Weights of a small mixture-of-experts language model, trained from scratch on English Wikipedia: 11 layers, 576 SwiGLU neurons an expert.
Below are experts of layer 5 (counted from 0) of a mixture-of-experts language model. Rows are named router (the router's row for the expert), gate (a neuron's input weights, with its number), up (a neuron's input weights, with its number) and show model dimensions 64-127. Each number is 128 + 32 x the weight over its row's rms, rounded and kept within 0 to 255. Numbers have three digits each.
After each expert's rows: a language model's description of what the expert responds to. This comes from a sample of Wikipedia text that the model never trained on.

# expert 3
router:127056125088117123123116128102101112148127112140124117186166036119171120132095087147129160122123107081107118098175117106148105120115121132115075117108102158150111118164127099102106073193158115
gate3:086108170052124186124142129094133133091083142119111147119087174218128082185158139127115142122097118154137175097162175131150157206174113096131153137153147108152071099121107115110139046148180102
up3:101133207160168117182109135140164108019092153134167057118139126122113079068112111126162159158129096136184142088113144144144154112172092126154121095084134149192133134121090088068148086151118151
gate4:119156152103149108075160164153161072124189171139112167123124128186111092061143101187111164080127195177125073124072184119147094096137111151107079136134114150089093120160103135096160105111155092
up4:129156044130166149122146133116157095061127122154146111168072188167134182130149121060113105139077143111140106191191108090093139195124124136163175079125098115177173125143149173187102138133109134
gate5:167138130189161108151123100164108116117157164096146131127169120091136068187138123172077138117124118151128144131130124069117089168093157088143105135195135129143111171187137114145133128185167122
up5:101107111159136102155163108165147132134114120119072068144118106104150125069078106103144144113101118065139155060120100103202147082086090103160136148121082100109089144080119028138112113176144085
gate6:163136081116104103181161164100138064117139130129157160147151142126145130160194168126142094099162134127157150121149132143106075167143092119153103082108153155162204106125126192134152121131109140
up6:113195119109108143141124112143118161132136113141105105139114140213112165127113150081173115099095090149117150115134130038155159103156160134113146143096126136132162134089108110137157146155160185
gate7:132125092182118183112158102177123131141102185119098127129114128091124160045112122111118130093111118086179148124125151182201122108083224043119125102165117110163155176078220163115162159093108111
up7:125174096095110138174191150123172147158132065065088157152190104164100152112081102130065085076166132136126115158142084119077178143066142090128079123142086142154123114094090104132120104162087134
gate8:138159147169119147114099123127159158163169106104146104159155219113139102163099127150145157065127073109154142185128177153149103139092153096150106130150188121089124145080178098135098125099081158
up8:164168163111150136131141112149130117175164121129075192145141123157084135074092186124090119090084150102167110099099148166137113072167124150061145089131115147120112127136140144064161119109117130
gate9:078133112157099085118130169066128142134065145115145068120144080124159133102104177135089168128119117172100101178146103125158100126120123116097094144108078157110102182097103050167110101084096094
up9:145121112095100128150154191103151103172073108152157127169140077168107187177096124157097147090145110118126100115122044141054156167132134155109097147133129079197145138146019144177104164165149085
Description: Determiners before nouns. Articles and determiners like a, the, an, its after is, of, in, as in "is a village", "is a species".

# expert 5
router:151167138190129117144142074102166182130157149119198133176099147076146160114153143156145097100122105175105100187148125186160117141187135168141113117098106109132091085131130147084179131090147115
gate3:080170110172148125116166119176135114085136128179107193056154176150103147080131124144111042124168119126127089098145120124117128112096086084098185128079121231140130087093126181083080052135113118
up3:137073080122113116151140106177104101096118176120138155170141166183098197067176135151149147181153106097122064172145131140133155094151170130168100111072142076120193116105105140135143108126167117
gate4:134109155125138177118177106167129137144088139167116108085132134095123126103199112087140150125111143075141120056175109107120127080117152175081144101140134172142098096108126146111138148163147134
up4:134105117125140134097083093117062205157129102122221209134172203114156122127056122125152137158142126151084062119103116120081153129179138137089161130103149096069147229151127155065126101104052162
gate5:122155138133138135184134098124154095155115126041091122129101145191101189097116136103143112139129073135093125132110182153160116131140082141154116135149094109135110101150139131099067107076138119
up5:116092095131093135177145172107113086139114160103080166098172096143123144108151103088104070107141138130130126105170090153175132106157152103184156165106095111059137193136132102106146112108179141
gate6:108078121165112118140117158128177080076161122131142101088158131201142112118118136148083102096122146115113117150141136149207071155113124166140123047084077104174104092082107138167098080163190133
up6:097085115102135147067128131129144166118144066125122100095102123171172133149107132081135098113130156085095125160163099251180156141098173186177173056087129086119112164088176146110156130159140135
gate7:204078145194119103171123120092103088122123113122141110147133155095137171111119152146137168092148103191115111122103133115143133193182182148120079108166150145134129141104075061059120142201194156
up7:119131160110109111075145115125140106107165152089136088108110178062110090218106136127122098132073175137046157147147109125123136151100171155169069112107106081166077080144173109088108084150132120
gate8:112124146158096071064132131065137163102093118137116199171123118142175172089102130084140146129172060075098156166087082143089115137108113102151166095079151125088167111153133153144077134163110093
up8:142086133122096134168144120160103148101133072132111108137068126114192167110096129098162108067125108088103114099103079105068091137180105108097162166134154092133157166096175118097124136100134146
gate9:123131155104130114124114163146147112138110100102106098097126136170136109123063128080109117110168136125171204126164107093125128173100155070138105140061141142104115125143138133115121130152136168
up9:107140145116204104090189090082083119164145110110136158123175080079162159176137073114170136141186118153080162153134174148117132140164102151103103076121083111127128110071187118091111137148136141
Description: Prepositions and dashes. Prepositions like in, at, of, during, by after a number or clause, as in "61 in 1961", plus en dashes in year ranges.

# expert 10
router:127144128123147164120094136175115198160175106153127076163171142113104136225164169183120130117152174091093116162078165169166163156099109169136161122158101162121106109110144163050072157142174141
gate3:103130188114179153113071157157098170078101141169039159134060137141161127106169108097159107100162159153129105141133116152153114181096131142066149148116170137171137084149150156086132073138110140
up3:167120148134141107102098142100111148171117146165157149051101089097124080123101124143140105090134166148124149103155132140167143093149201063164117121089132129090118098097136122104094119118096165
gate4:092132120126078116168107089102087190134109087091088130112123154142139088095143149093085114090140166079154081149119128159169141117086118164142154179113156119044073157164087083119043132136089120
up4:113195163127153139084078117076084175159114118102107112173063199111128088120061122124117120135110157124091161107102063116116171131105084073164132148124135162077190184130170177110068134064145111
gate5:168144129135173104137121135153154134135162079169117127146115081090152071167094124085127115088211106147171088180096192139086150125087151102128156140096101122142095196143147126126085135112143152
up5:125081122134121154106171180145090132148063177115181174093117121162132147082138142148127110096160149146122149124155126121125146154129121095157175092169192115161121092120089178101108173139190133
gate6:162131146165090098094157126107146109083133100161155131126093113211107112114108114141078140121141131105111146147129160104104102121134081124135042100130128120128084155143174116080147119112125099
up6:100047135122145179080098104148146116141089144128107088115144101113112160132109120117214139086112093088086133110125157112107154128129105173108169131100175101187104108179155066112110099127178167
gate7:143149125161135124184136161145135134068066130147125152109175120157101120110095131102162143145206140125158122149157127165079132158110163213135148177084093155103067156078117163130116154101148137
up7:124123103155095148114136148156086115168126131094100108203082155147143076141158125112111138140127093081173159157151112092116107036184104162117186084149101150131173104119074108137162183144111159
gate8:169108111147166136123131112149140149069161073121134140142098075178141212151107167052082113090149149115112111183095162188085136148082183121148150112055127132182072127156111114109197174211144143
up8:134062102162134120093069164080195098132115112176075133123114165146184111154161073107150165067108102160119165159050190058109140173126117148158107168144093122142144144143097114098138169133099134
gate9:139181096152206148153104101158138105127101155126151062102153153114108174110087185088083138118048113126145127137122181107141160147143129125097108164116102115153112114109164121166064047114139099
up9:110158166142120103144099142170108158110163142138163163133146128146051092158129114143130147133164124078115154139169140134082093122180127172103096115129113148165088148108170105206096086073102115
Description: Conjunctions and relatives. Coordinating and relative words joining phrases, such as and, or, but, which, who, that, in "Leading or Supporting".

# expert 2
router:162166126138126123180122127144129184189133166177201136173159122132138153091115116181136121080157156066136125119102044112116155116157173191093161186050112135144117132147104162108090120142131127
gate3:136168125128132114120162124160116127146087134145166122159142100174080193133148132113125054086140079102144129117152102115129143144171118114087129159155112123102126176081163184092150125117160078
up3:119120127134115103103129121140136176098050158112145145149119072188103222135134152125160055065130165107110176110161081136142121106181162105162106146122139181069142172105146135081163117094123173
gate4:095199128127137132091155071147139145132116109118125135209121156157140127139135122147131083068210104174182113126082160133112149105085161172101120156152146146106103110167151183158094175095116153
up4:115119081111111184142169160173077116087102182196114122184191101105162126121135065077192169184107150177093205124118111148200116142074074117142140133131137099095132148180131126169106099141133183
gate5:132144186164119128136120077153170130127157167046103168127122127136165150102121154109125097137125081110157154081131095122172197119074123130178193170153155081191142106159060133078156074129080088
up5:154108046134098083119161143079131127135135160130149100158182142133127140075090075160102165117151162117120144131103109165080096116166159109122070114115121099116115125108133137182056179158190198
gate6:082146076135145150084102096168132123111110133080128115212126109133111108126134160086185123135187133124143146114099118131124100089098039130135150136109112175078207124084106069164125129157165146
up6:096154137125133140101120087147196169121138120108128106194093180128146111142133130103161194156171142079141151148124182126126154115120198114181134038105135147068163088170131119141094143110133145
gate7:162071065091231112113119106149146120072126129113067149091111130136187124136128136118128117108102122182125156141082128139124123110142089136059146168093143161085158126155188115108100144165161145
up7:140130210171127204065155169142118157096091124113173126097129132107133097153140087112134149153167133111148096073140142118125097109195157164169105150146072120113058114133078133170138098109079097
gate8:080141116175148135060121125176195104160134132142145170142142137106127040138153111112167086081077172101079153112120082076178102126140117165163163153119087127094112119124094088149089073109063137
up8:157126139119109097088156086086130148209125102085113126077126148099120068121121158176152096101130135121097130168138108144123115075137086125097093109118140109172142081125135167133124173148144073
gate9:154077158134117133080119140144111152114120083182143125126128105087129141052081109096142160114100160179127134152085130107087146167127087107131129125102132192080122120090116161109045156114155084
up9:171065177129107141114136126149128153164114122138115125132131114074086124171163108128148110111129108182133082191118097113081139145162143117099072141077127202083148121117158148170203041117150118
Description: Numbers and year prefixes. Year-prefix tokens like 201, 199, 200, other numerals, and spaces before numbers in tables, scores, dates and census figures.

# expert 0
router:121083120176156155100114151085188112125132144111166145119123121095126140080096096096107150090164143106127118095078148175092137142100127202126158072118177156082134108069123175112187111099140136
gate3:083095175115140067145153131126158098094092082193149123119123172157107097110077129091086124110200176083093119119062140246071141153122113081107124112115133169127173147183154116098125205136079145
up3:135084154128130141145177139147141129134125068144148096072166157190132139139109099090101123093154090152151095116119161211146158156167155110110119156101171178135111098164114160137075124108067108
gate4:065112172096129117130126122082140102133137130116106124122131119202084142187135134168088128087189079075118091088130162088078060173104098129088113130167134112121078091139183108057111069157081166
up4:079151160069201168120096149090146106128088134180097154102125078176155123186142128149121150112224140098130110144076172050112111074101116097105157145095156160050178150095150150165101127083135174
gate5:131121145156115187131071150117165134126111088075111132070141120129097177178186167125134091179131115112104104150131138134127167171132195132105088115103150154138099094169145106218132113166142110
up5:143116134168095065140103131134176151107142117087098129175094066143118129169254144077103144201126191122092135124140082161111150107111093109087083144126134177139102059117104105189130181146181121
gate6:146122152136161130129078153168082111095120155215148150131162112162120079123108176168175086122150153147139075062109156117090132090118103194107100124129128131122164254157145163104107097094156083
up6:141029146166143121181133101085144155166061160139142142123150061163089109099176088112105114150081098119159159148154156150202145139119150167085133086099096076136123072137164117115130111143091101
gate7:160075190142112108111213145092102106123075081132161131157150100122151102142137145137149150127158150201090119048094138153177126133147104088137098144141221158084095117157123193116132179122087136
up7:142129179147152167185135091077139141056149074108153100130189162129088050126128065195117132131167115155125098103100127159189122119139155161144110157136157085081136123171115161169126141101137165
gate8:083104124119141113111133128113124164190092122094120110162139177131119118148146131147139107197090121191063120183160161100131082174214141146106134112118185166094172126100132153082110171117122122
up8:087128163095107130109112145140114161128125123122113146134092156150098156172109129162131117151104090114120156083117147061181136157180194183169072119130242188154155122139157154157121138153157148
gate9:097041094126135155151145095124165109089101093164189057113111122125089175109124130137119157140155162084090130094171095119143125098112147176092164202177096171156142105113142117120144185133100174
up9:136145080153154108152083146066134136175138106139126164205194199124120108096148121122139107126144071123129120122157135173091150146089118120092107135160136123161149150121128167144052197137147045
Description: Table cell separators. Pipe and semicolon separators between cells in sports results, discography and statistics tables, e.g. "| Win |", "; —;", list dashes.

# expert 4
router:102146101146150166173071086140157154152156168141157108187102112044137164169105137119150134087083082020118158108134149134071122124170115136136136119161126128072146099117151096144053087176107168
gate3:152122135115132088102175108126105148130065075163185163120137067140123107165083139052154145057113180152092117140125116182162148122126168124033103087114149101108128130162148144165095067088135081
up3:130095110124098095098134122102169133112196146168132151115127115162124170136140142198100083096152117146155115122167158139098141123163101097047081142133144090140164054131061095167163053155167156
gate4:109137177099047099128139127194132126138060145151153108121093133069147180204119087094114101163143060049138090143099138124066113134085170087116165096083162149177146152161065125101123150121133124
up4:138127114109088131177144149122146154141082075137146119100160098112171090153076158162122181091158103091066126161076140131094157170120129124109141107035099141098110135163111142060062140163104076
gate5:139181107160140115111118088145141115120138140138137153093182116115169148102161139120100115157128126155181186115166134100075152141139142189181153111147151126105163165083140139175107139124092123
up5:141102083127097154130128122128102108145142200156140103119154067102079100174155154121088161135099176181098134171123116079167152129093102180106191127091122140132105087114132129106148108065115128
gate6:137132163123132162147111148131086129168106130207109142089135141088126132110150151122106063085088125107122162137115111084128098168155154147091120114121136120127125098173204129165148169132111170
up6:122134086128120158145141150122172146145152144130122123142116089066153149134065111100136155109154121139143112133080049077101108155110117070133106138158076112134181144087128122144115167065094142
gate7:126183131125199089144137115122121089128153139149134123104127118100072118137132171142164117146144166080098134127133138127093144116105087130126122123080114168142194147130129020148099094132127079
up7:150138129097148102111079125114160163155150097146119126119084126128135138120163116124193100166154155101076097101120140089106192204141047096131157106146047167104144138122153084110053061147109052
gate8:120149120129112194130129195138114173102177183106111137158092105162158071154166094142115103189124184160102144186130071101100129161086138116142100142167102086163131115186094137081109150165096106
up8:107185142115115149067160124106107104173101072136119122136096185111100118113097091121110128164055155110134208158134130122133178122137131150117142136111086184155146150149173154062113090138085157
gate9:102166105090143144157115108159110111131109133174136093176132183135122082169162102075146131206121114098132145169181141125132076116103142112144071119155105131105112119122156094143149134161123110
up9:174135107175132114190097190066126159114112138137167144144149073089121142106111173118134148117076076117094085205132131169130084167142086128150184106148159088112144140081124135135070127093137142
Description: Line and heading structure. Line breaks, paragraph ends, == heading markers, table row ends, list dashes, and opening quotes starting article lines.

# expert 8
router:084088162087115194132145121146127176143091163102222094139179046143148117105124156100132104101167104124074126187151145127157139128067151102082102192070100160125118139067148124160075109144124085
gate3:132112159099118143135085118101164099139252057104163219088078125099164168151126108107116169096100131141133109104165135114106118165132120091086178119175071130120133105124038095180122168162148132
up3:151153134127088083135149170133145193159105176100113084185133166172064096144088119104105063152156136106181135140127098152116147093107158139180166135041141165117108157101139175115132105143165142
gate4:121128107115131093145134158173051107106123158134103151083110153126108148110120176072128132173184123155103144168156126088168092123181151158163141110172109141111095155066141101158125104163156146
up4:124117116131086165108132119093138066159104101103140145167088088180117120108213154120152055101181118152113086147085101055073131134144131122113146187145100136158173102120052109108126076097133121
gate5:101119108106119148132106132142153119084166107134131134096088137121167106187127063191153157112156100107098142112115134130106087079091111141190163111132076085095124168111147116132129036038107121
up5:149135086195109090144134109120098126151138179190179095130119096097159125112157148130102148075143081130147105154082125171150185129091125187136131127128135098128118085112171161189182088138202219
gate6:131102120163069103080086126068149139099137112162153140173115133157133113141181178169174154178147090123098221126074158143150113103141121139135117127088107124187098094177124116136167107160137119
up6:135118075163107120151147156141114128090162112163121163199177149164169049109182145138141203136114218171130155142125107107089139135139170091172160098107175068077147117171183115155151151148122167
gate7:160128105154114051157101117165131109133176105156110138153210140124075147105148114147133081154073068126106144086132062138123098161136129151172157088062067151080138087119104189117101142121161116
up7:121108160144164116176200135127102128077152106138077119160181045120111130074125154121150148129122142119180115137098155154171143136056157132146173142123117116188095094124156141067125122111187109
gate8:108150093119170129079161186173188133076138157092150078095143110114116121123140090172188176102101144121109123134106140157088161119074084151098212099181157114142148088142136092115022126123119107
up8:145128091156129178148098108126137130155120147181167102126152175101150111155113198089079140121104100092140065146061153145157174090072077112186209150180118170132121087179112134169132158159152096
gate9:113187163110182147188156152092067153111122159123105154172150084186117137093106144158160152145161112108122065104148072146107091111070151106120151103148122159180104101084095169125122101150150093
up9:137126101143144142077121161191128171150162098165133164136117167147104102158201134077115173079125126083155143093143142131098136148146153140146126124112159192152136108160121179059127128133152140
Description: Institution and title words. Capitalized words in institution names and official titles, such as University, General, Minister, Society, President, politician.

# expert 6
router:134153116151136138142112153127143092141197193158147123106091116065151115103142149120095146125128188096151093157153113128110112146092126174086153109124155115132201089105035110090118191146147107
gate3:111088139093108083127127142107151089157125149091193150132117131151150065145108118094188102102136147125142121149122126193111058111163057111192179075129147083142099082063155104125178160152156090
up3:151105119115169166112171128157125061107164096164148164132155118110090124094094164101183069143104180122058114136113081187172117173121182124075101117134169173147180137154102181136141115104079159
gate4:098104099126077136196134139154132132114156125125131104100126129148155193118179150133152205206147146089118188109134097156152101143154113178193131137142117154156150135129122140155114133111153068
up4:086143181152086108086173069118159071103108069114077155124120178052071150099158136101113134126174138168111134138119147133128095115125166143103100150052106143124160142105127150128145092121102144
gate5:070184136133102089179168094070138099115066087090102096109089162174099139187134127121092102112092141102168090091101133112141132150116164126143155123103140224170079137145125150147171162093084154
up5:146100194159132180116102170171098189155128086140111105102100093101126163123076088059057150143079170136111176115087152160126129166101121134142101145145117131126156114172146157077146088149101120
gate6:130082124155110131169161149131133161093146118106164159146074113169142081121144133111113162154110196126180142187139103077173133123161123101136096096111176139149162135091146162114089122087122147
up6:143143127137121070083103176110079164155165150112132058140123127085133104119114166081117110086113171143101095097103100128163103126071148203133165075174192089172122133047137168153142120170144044
gate7:134077166127140136202127138067133143134147119065165112139160113096195192158124154123095143134105143151146124107130053143159176130163069110174135150149124143092141129126050102134173040183134158
up7:099130176178045149112154156123106151107164078104132163123144077058125162164110136054103142123137144081098188122113139178158147112098122193107147155122141102161188131128147164055166105161206147
gate8:112143086167110140155109169134148173132115133138127089127135192150087115083108168112107068157098141116126126076176174132171108128121235110159160138209142142170162138113120140107160125082074048
up8:122134141128149112128140123159158143070123161199155125116142128038092195151132130122188117131133107104111073108146079149096102174121079097172101110138129116149114132165168121109094192134157071
gate9:095164102181120117138062142139121150121210110145159108162078153093150124141134142138067071103077149127108059122117146118154120112103131138150090155123148138117121032083137137162143075138129121
up9:098123123085167137059112151117179110111127055130132120178079142133111110167138109126158108126123178133110147056168142137119139129136085114117093055121117199180148154121115176089142148146083179
Description: Mid-word fragments. Word-internal pieces of ordinary English words split into subtokens, such as exc-is-eman, dis-or-iented, unp-red-ictable.

# expert 1
router:111155184075109132150122103159113084110165156119153163168130106122095183103106120112106112113078115038158134137111145126116097135139149163114132105100138131106118136101100160143141119118116114
gate3:125150115172157080127174126114126108127169112113204097149067129125122143101141157194157123185094153155062128104162131160139060039139121128122113121183102180112130121180080087145150132178114137
up3:123167161172102134084170188117148076119085099129115163064145119113179134119158082135120096092139135151162138092157131096119157126100156139132165168063147075187062103127126114145102092127095118
gate4:149140136120137088188151086108152134129112112092119139109108162121119132088123153149137186146144111104184114148102138171110127120102108176191127050111133184140131195121161141100157068115132152
up4:121148179087104164123115106156142148171132137093167141142098155104110142106104142185124142102106137182127164176132156056139035118136049095078142119149120111168104123105078109080130113147136153
gate5:140095152129152123112132132066118096137162197104123171123092088111101163135121103108118173133123139133110115107060088159146145147114103131113092140106088157110072115187171132141091063114140153
up5:128085084105110098063144138139077103149162096123115142105155117156129120159151131117098137166122099162120140135046128148114169149107119188097046131114063109088137114180136064108130169143176174
gate6:123090113100121111163137141120155103102117136174090180107156159119159125100118129113111136108164061180109164153135076129207134148081132109172132106161145164087111104121114117130174160130062165
up6:152146156135126129164126129109174109140163191152106114178153117144120139095151081024165077107193225103118084145146157159198138152114132099099143058126140137070138124106143095058179133135095140
gate7:129139142080142157170124174140091126109139104106147112141085131136128134095178100076165125106144090150166166114098148144178171129136106101179123199116211167120166099109109107112094175087144178
up7:121138159142091096136142126095068164115083108104181089160189098127192129142166120052111160085135084074183162147102136139125157156125187130075107144111145114098148157109143139138155165161168119
gate8:163113155095113162121087147166102125139056127111161073155129142087109102137111091075090153095162094129135181162060132107131161159130128139147119131136142156076125175112055093121114110129110112
up8:142118144127164125083177120122100122105198156142100134094140088159176122116138095173173105125113138135136110127070139161160085105124139103152102140126092096099101088142160159103149161087145115
gate9:170138067143112126119133155120095139103123167147127145129114157136125145111125097101113122152159104083118130147163158170145190165128153127131130185130161134115189084182148151145148105134133092
up9:108161167159146183017153080127137149141090129152150155112121213132088161137126213112130156158191161130079128135129086157127111030085112136169122145092160188178129137094138153125116101109153132
Description: Predicate verbs, punctuation. Main verbs after a subject or auxiliary, such as was, became, lived, served, announced, plus commas and full stops in prose.

# expert 11
router:146121139108125114136087093138215064108172117117117072112029129104067102120142135127132110163088120106158114166139123138126101129103120121158122129100097145102177145109082130106115099131058109
gate3:084117149108114134033168115138150165130124123078142120179151133077128158135125223117106106089103100111147096141144127128131091092149132119152154161166189113125135124139152097140132082152118128
up3:090144085155077150125089131082138095129093163105112102141153178158130095084105146145121095105167109125157150145127120131162121094100135084079117186125082133119169068170167133092140179091129154
gate4:154129092119149154110106092144153168157154103117143125129214132142065161057180159151146074158133157123080173111154107120135134092157131076140044111125116173112152110121180161183161163169159159
up4:104135167096139192133149132167122108149100121118116200136156133099076089153102084141160120109088134126108065148090107073094086095120092116115074108156112179105170132137120069146157172049156186
gate5:105149115149109163130094090184106123064164132159056124130137152110112119161105143150130124114127123127158114141160118131123150138176106083126174106195158093109119116121088113122112149140104137
up5:116141149151148080108135120085188122124184118106142070113120132090151126145139119164166116137114095146188153130120055086085102103127111128211148129168092113142177132153117122084090127092093113
gate6:112150158141130167144112111158080154075173156145091121075098159151156134167083088124096145164012151211106099156160160122122049102109165212212083131106127137121143165111151158168118168101142121
up6:160070126119125083078153109158123081129035193153145103156119131088096111101132165095095147144166096117109200141103130164056132116133083079131060100094093137105177123128153106112119151123142098
gate7:146152158129060068115127108090135073111125159132128116131127112126093132122125178118080120113090121160149117140109112138125159144103114183193129164104095101062108107117073154119153105105153122
up7:111119101103189090166108126083132026114079147114087137101102058122106138158086115104186114140145140176128141141117148170099149114151115120156140141135098137063113126143062136118096105120093168
gate8:090171159129091135118139163113128098122114168140169137130161167110111105158097098063175115081157160165161136120114153125106170103132092109143146121177102143139079149170162116185061085052150120
up8:130099093138115108114139109128089173160105122171157198142109065108158137141169111086094126092129091179106137170113128140121094123143134194107096138126122142197155132141101151147108129146124106
gate9:190105168158109116180087151117144159085153151138166136153139127147156149187130103132141103139070097077108150174117170103178133112136131182140147119139159096130139162131115068121065132147142131
up9:141091131130131132147142104117146095137113176114142137159162134130116173111098136106097109083077114128120212102104105146116143157125131139133153164134129101151180125118154066132158115184169073
Description: Name-initial fragments. Second pieces of proper names after a capital-letter token, like H-al-ifax, H-ing-is, U-d-inese, and initials such as .C, .A.

# expert 9
router:106106129143123153142134190144118132116117132117154156090159104143100098131133095164103131114117160127120118126131194122191100097168100151132133228107136145086084104140102103092124079149113165
gate3:135104148121145124217123114174078161090193118164095112138109119139124123132149148122136163121112200132165110188095103088188051121108190154123122090155117106128063141150127104120165112141136088
up3:152077156192105146092096089097129090109124127105183118128135145060140155139163075095103083138188104112144149084120139105083105169114119111105068075072116166167128150105160131099098111114200141
gate4:159145169123078152159101134109187152131118058125146086117215122166119073141098138190100151112112140086146154128123197110164120159133116119088087134125162093149122141088085144096144141128153102
up4:101130155178157032154186154180108179149128145107070167130093113167111160106124118182162120077151077208173129161119150095176174117091124118082141168119126112101127134105098125123116118122115135
gate5:131196069132114130149122194122173098124089143058141105136180136103149131163206107191131066087120122128142136132149120160132119126097169129129115177168074097124165149146123115141106099136160153
up5:201091163130115164081108162163059216156118178146111124092124191127159135114135101151113125106173172139122098102125115106087127106164091164160116111101162120150188142033123120063113122131174119
gate6:121174133107154084152123155115171132122138100190102134193090107131118068130146102170189097125146133142127109086073137113158173118094158109080128122129124147107122183204181164055157143124160199
up6:126126085088098125117108114126159125180144164168134086194255115175111136138202109119063123143154079101174132152136153182094183162104130146116130096094143143123149200139100116099089179164107110
gate7:132132139158133105141069116168115133075139122099147155178111127134097092134126109123183096129138140117165161136155134080157078109156162115139102146161147126183124181117138129111147122136103115
up7:166132152164095151104120139118115173128126178173162157057110118152159126119152116094182122081116103152175191119160163117105181138050114176047158124127141132156158074149201143154147107123147150
gate8:107116168158149119129143129116173171094113125091145150093069115181089085139188154115144210164116087155128083051123102127167139119063140241139165180143111180160169162145083178115097113123132062
up8:102184159177145136129124113107096086109127123129130109134104085137101061064126149121140165112092132092197155079104064162100173081106180138095122142107080156142103122112106151067148147064089113
gate9:157138086155064098091089146131064130120078185130175153125127185138091130151094158137153158187121125153159167084102150074161115074153091121117153165094168112081190161146120100150120162144129081
up9:144134150131148092130103074101120112138083071160101124142119128164175092205134135134103084120121129116164139100130119140081140104118074102092124170151069148138122092116169122111173146170097110
Description: Common nouns after determiners. Ordinary nouns right after the, a or his, like season, case, work, deal, contract, population, team.

# expert 7
router:118110088132122153185104106106158110116104132168136126116127113125137152090122176111193103102198218145199115156066076142115146097120131178105099148108072134088076182072178179146167178135159098
gate3:113134193146125133087162107141092124141152110136141102110074137135138083165175098106122139064130093131130150137171132156142082108134142116096179075120190036118179169129160136137136138177112085
up3:103132134100191128109095128226143110070086121116098134115144148191139181135068059172108165149105153075148072114153093137123140180134136123155142141103132150078102114120067124168108113160125127
gate4:124066150141174136153052136165106117162140085141159169040086118115134159144092152133140179161117083122139135139128122188117154138078156178118111051061147136160061124132079094150171080140151106
up4:128125129127101178151170134129153133110118145155165152126145128150133166117070130192078204145143098150136143098176118155093139083091115164170140147132152166181101125144139127148052080118119141
gate5:133162118135135069077173047059163170124172061104131135116165095137153101093138182120167115151177090157102164107093136120132142125135097120120096157134138169122164066115125151155138121137072152
up5:122102182158138083123142095099148098151133125143082102145163119129142102152153138157123161115121113160140109085147104137097094120100053131124076086182146110135188226074161111096124153148103159
gate6:168116102123130106219177072069090147119141145153085093146190189131169208180176156119142108162090145182152093108165132149143149125124083142131120087150035137150163110149153169143112064184136114
up6:157097134126066175091166104144147096093173208085097091188084209143102113144092148083112156129096072139097145174116158152135085132075128122154127134111143105119098166079131152145115176122126126
gate7:063138108163197157118108112117115089187141104127112068101097149047178177168101074166166176161181152177110150119118138154160168074129130178130133110140108189061130146139117114129156163176191099
up7:123114106154142170079130080070111095068129139121143130106117092152102132105167145127103128104148107124135102144124143165106129179099092120048125132111105115127123062216152164112121139116095094
gate8:133155107062169087112062136136159119084128145203111108136164088118119169118129173203106073138067108118118165171103065151205084114100153105098093118106076193125126139099131111085187147065147103
up8:150123096087079108144176160208132115096123164151191204136148126129177134084073111153114134095061118103122096205104098134165144092108128123116098078149101099097139142091159109117212150125108120
gate9:115117121090118126153055075120129112122125154241121123120099148077093175117160152100100092121096163178098072139174112069156131158123160128152142104155093168099120122157105194143098095076128167
up9:148108104159128154133150073177121128120159167137165109136147107115117164137124100120111109067125179133147063128118126076143102147098121149149159129060086105136120075151126139107142141075072082
Description: Foreign name endings. Final pieces of non-English proper names, places and clubs, such as -ville, -ić, -ica, -quez, Angeles, Francisco.